From a checkpoint of a small mixture-of-experts model trained on Wikipedia.
Size: vocabulary 14636, 26M parameters.
Below are experts of layer 3 (counted from 0) of a mixture-of-experts language model. Rows are named router (the router's row for the expert) and show model dimensions 0-159. Each number is 128 + 32 x the weight over its row's rms, rounded and kept within 0 to 255. Numbers have three digits each.
After each expert's rows: a language model's description of what the expert responds to; "mostly gets" lists some tokens that are sent to it at least half of the time. This comes from a sample of Wikipedia text that the model never trained on.

# expert 10
router:088192098137087135151171133153107124145132123133121110104152097150094119166152095149095107144086151194137165194175178123174098098142154104140105083127179132176132123088155151083131119079125087107144134144112118111129111105153072112078108143069148115149099127165126185127097148063141097146163187133148156159131116095143112135144046094191147133104161143184132082105129154147137119106109134043088151136135138108143093144130144101034135128097109184138176156128183159155225141165145126
What it handles: Word-final y, time nouns
mostly gets: " year", "y", "000", " school", " final", " century"

# expert 13
router:142109172197159110113210148114125102106182123148193159123108171061118193171151181110102140112194156196139127048158125127134122124174147101104102129088115075214083137161103108129153141139153133099106135146132167121169125095163132143096135118093120091147134066142129134149143131124132121171139134139100085139076105077120140110119068130117189110090126132183065152118130140057117195110115119115138196119125179123105119115181107139074110138129118083157082138109095133128174108155147124
What it handles: Conjunctions and connectives
mostly gets: " and", " during", " but", " out", " both", "ally"

# expert 26
router:105129175105200117158161101116187142140159125154191171107144158161165133076113141141134133109151207182150136153124148131125168117134166146139143066159115113156091128203165141104154124167142112175062152090134135073146136152159162172156083142128119175125163142131090096173139099107116070178107177127142128165195100206126132189109150092137112048125094125152104079136141115142100126141173085149077169093119105109105136160082136176146107148080085165138181165152127134088133131122144117
What it handles: Year first digits
mostly gets: "198", "195", "193", "190", "189", "191"

# expert 5
router:138070120124124119119170128096162135145091114172128180156075118140152160138108078138169139169151174076153139129102118124175125128124076157113112103132090141089162117105110129131106160108117171135108138150098121095077170049158138156100116160114175118117201174132064120120175127137117154208170126138183199074125179144094157123116110111130133053128098090168131151095099139111121147148136153140152138069144140145030156138101142177145122150215059116096127130120069098108125134173101138
What it handles: Mid-name pieces, years
mostly gets: "ul", "ag", "reg", "Area", "Ex", "Rec"

# expert 44
router:127093152141131165130137145110157158062184123147135130122121129107118093173136139124207159128219067143117173120179164132123147117128176121164130112084150120132166105196125117163116042197148199142117086151064119191111161132137100109121188127114128141150175128132138134100124122114121120121164089158139087097160102150097111105139121127135069100069098102129143090082113098193117075137136099150090160156144071189097160106117194114144116087138087091082129179153129134124077116098156130
What it handles: Copula and articles
mostly gets: " were", " be", " was", " been", " are", " is"

# expert 8
router:176090122094105150141114103128119095117126140124050127171074126147090075139101192138117142121069201132149088104119119153141160133135091073120121109122089115134198124114117097117104061097098156147111201133084108143163157104093143096096148143060096083107127109169096158128108179105131172131143123139120084061141103142133124128136170110146152127109173159197146105129131072151135102121115104227144076151104189162154144115168117136138124123116081176106175101107169119082125164128048109
What it handles: Table column separators
mostly gets: "==", " on", " Country", "On", " =", " —;"

# expert 36
router:129114112093075144154074091180160114106167098088097084128133170078122170127128123142103120106134113103107159110150144114148058177149150144075101141179102119072128096133182140108152133090137103132140075140163152146086157163115137115096144155155142066111108142161163131150135153100103177150106017108175169160112093125135165132145187107164100150079151138115105137056175073099150170130127141120115094137122117053134083101141122119158144134097157088155161162154161162212208131119132159
What it handles: Closing brackets and quotes
mostly gets: ")", "\"", "%", "}", " this", "os"

# expert 3
router:134141171128121097064064174112090162143094136195103110166095116101144190040175138110160151114157120122169138118149104141142155140218148095062085106117148121079122113158168198112170112126127114124197192129086094151115165124061124109089150156072119121141126146066135162181123151188119174115124101127128133123148153108135068139109090115140116080134087122112120064158090115090116150145112124064131104136121161120111150128078099128097133134085116128183117101189157128150103116166132159
What it handles: Line and section breaks
mostly gets: ".\n\n", "\n\n", "==\n", "201", " |\n\n", ")\n\n"

# expert 4
router:112130111125158126183148127104084089123121125109094149153155156157128109098097112092084107169174142159084118108102192098123115100159170064106124127089120127139051164071167115161092141120156122164097179148108081115120152123069121123134143213135109145109152174107100162172145113080109176155132116175107165161168052160116127127133148110132166080093121082103081113160158135161123173101144128205101134116121069078142100097107009130143125178145128123136120095116167171142090147147133108
What it handles: Numbers in tables
mostly gets: "19", "18", "24", "21", "28", "17"

# expert 1
router:054140076125127104121095119130147122141109146057201138134129136142107109148166107130097057101113108063129188171139127126182154185135129124069198132070106104184173137092153116167119123157144100131153155160139115102110082100149101161082088118140115155128114187109160171108151151132124087094111144098147145115182087156108125155141131129134184115144079093061123115108115134116143167174160153209108115126107108124132082077144104154115131096122121127096131099123082149211029131105138100
What it handles: Rare-name word pieces
mostly gets: "O", "ob", " km", "ib", " t", " o"

# expert 24
router:116081100095156167189119101106199147113107136089102116097142135090148120133106143127082113140148068153182158123137085126160113083062099121163134180119059133107125179104092104149129091149124130071097088118161093157130122160127094114181188079122147114137159133158119147136113108121114171063122103043141119127153148087138099124153106108093083117036118139086110191161149205125123112168088173102117170146127173109121073110116170166065110119168170136115136140139097157096126118189118153
What it handles: For, possessives, auxiliaries
mostly gets: " for", "an", "h", " Dr", "'s", " has"

# expert 20
router:143101131128145156182100090133094141137040131152040078112082116147125129145161076125158128124063151080186103118179149134129199142124090112163119184099149106158162140117170099093161218142114149108105082096144154117157132207156139151111142074073110144121105110147084129118084116096179092128145143132133078072131091134114166078137191147113165117144138158136157127177132190152105126191065139091134147152135155137147095113135117108122123169131074187124089110087137151140138118154119118
What it handles: Preposition of
mostly gets: " of", "d", "est", "ab", "aint", "-d"

# expert 9
router:135131127136079125148143130155123131096164105127164131139150095083128164124146125144165120151146135109155049132151102087130145114067135090236140138185074124144156111206137141139067090206080115110091084118156165131099105120154120219116129125139169129154087054145111176090112136123174185107105168095117087202176166088182121128159106118067112134159155115193108138102125121103135134083137157148134147131112115151157134095157162104128122158159173163121131149167089166152136145140071124
What it handles: Articles and adjectives
mostly gets: " New", " other", " new", " High", " high", " early"

# expert 22
router:145082114139118135141103167109112087132154144211085140132098079059155104131100125097135081118146154092114112123077118138184101112091151130113142143119160072102149125113182161125111128110140111131173125135090088061140156013181130179171169166141140144126100110168125127141138121164144124145094029155161099104147133171114179071095116124135141154109103195111089136178178136109113182135106069126148098174172136152130103114183100088186129169131142136089129131136135153108100186098112149
What it handles: Preposition in
mostly gets: " in", " In", " Total", " same", " United", " state"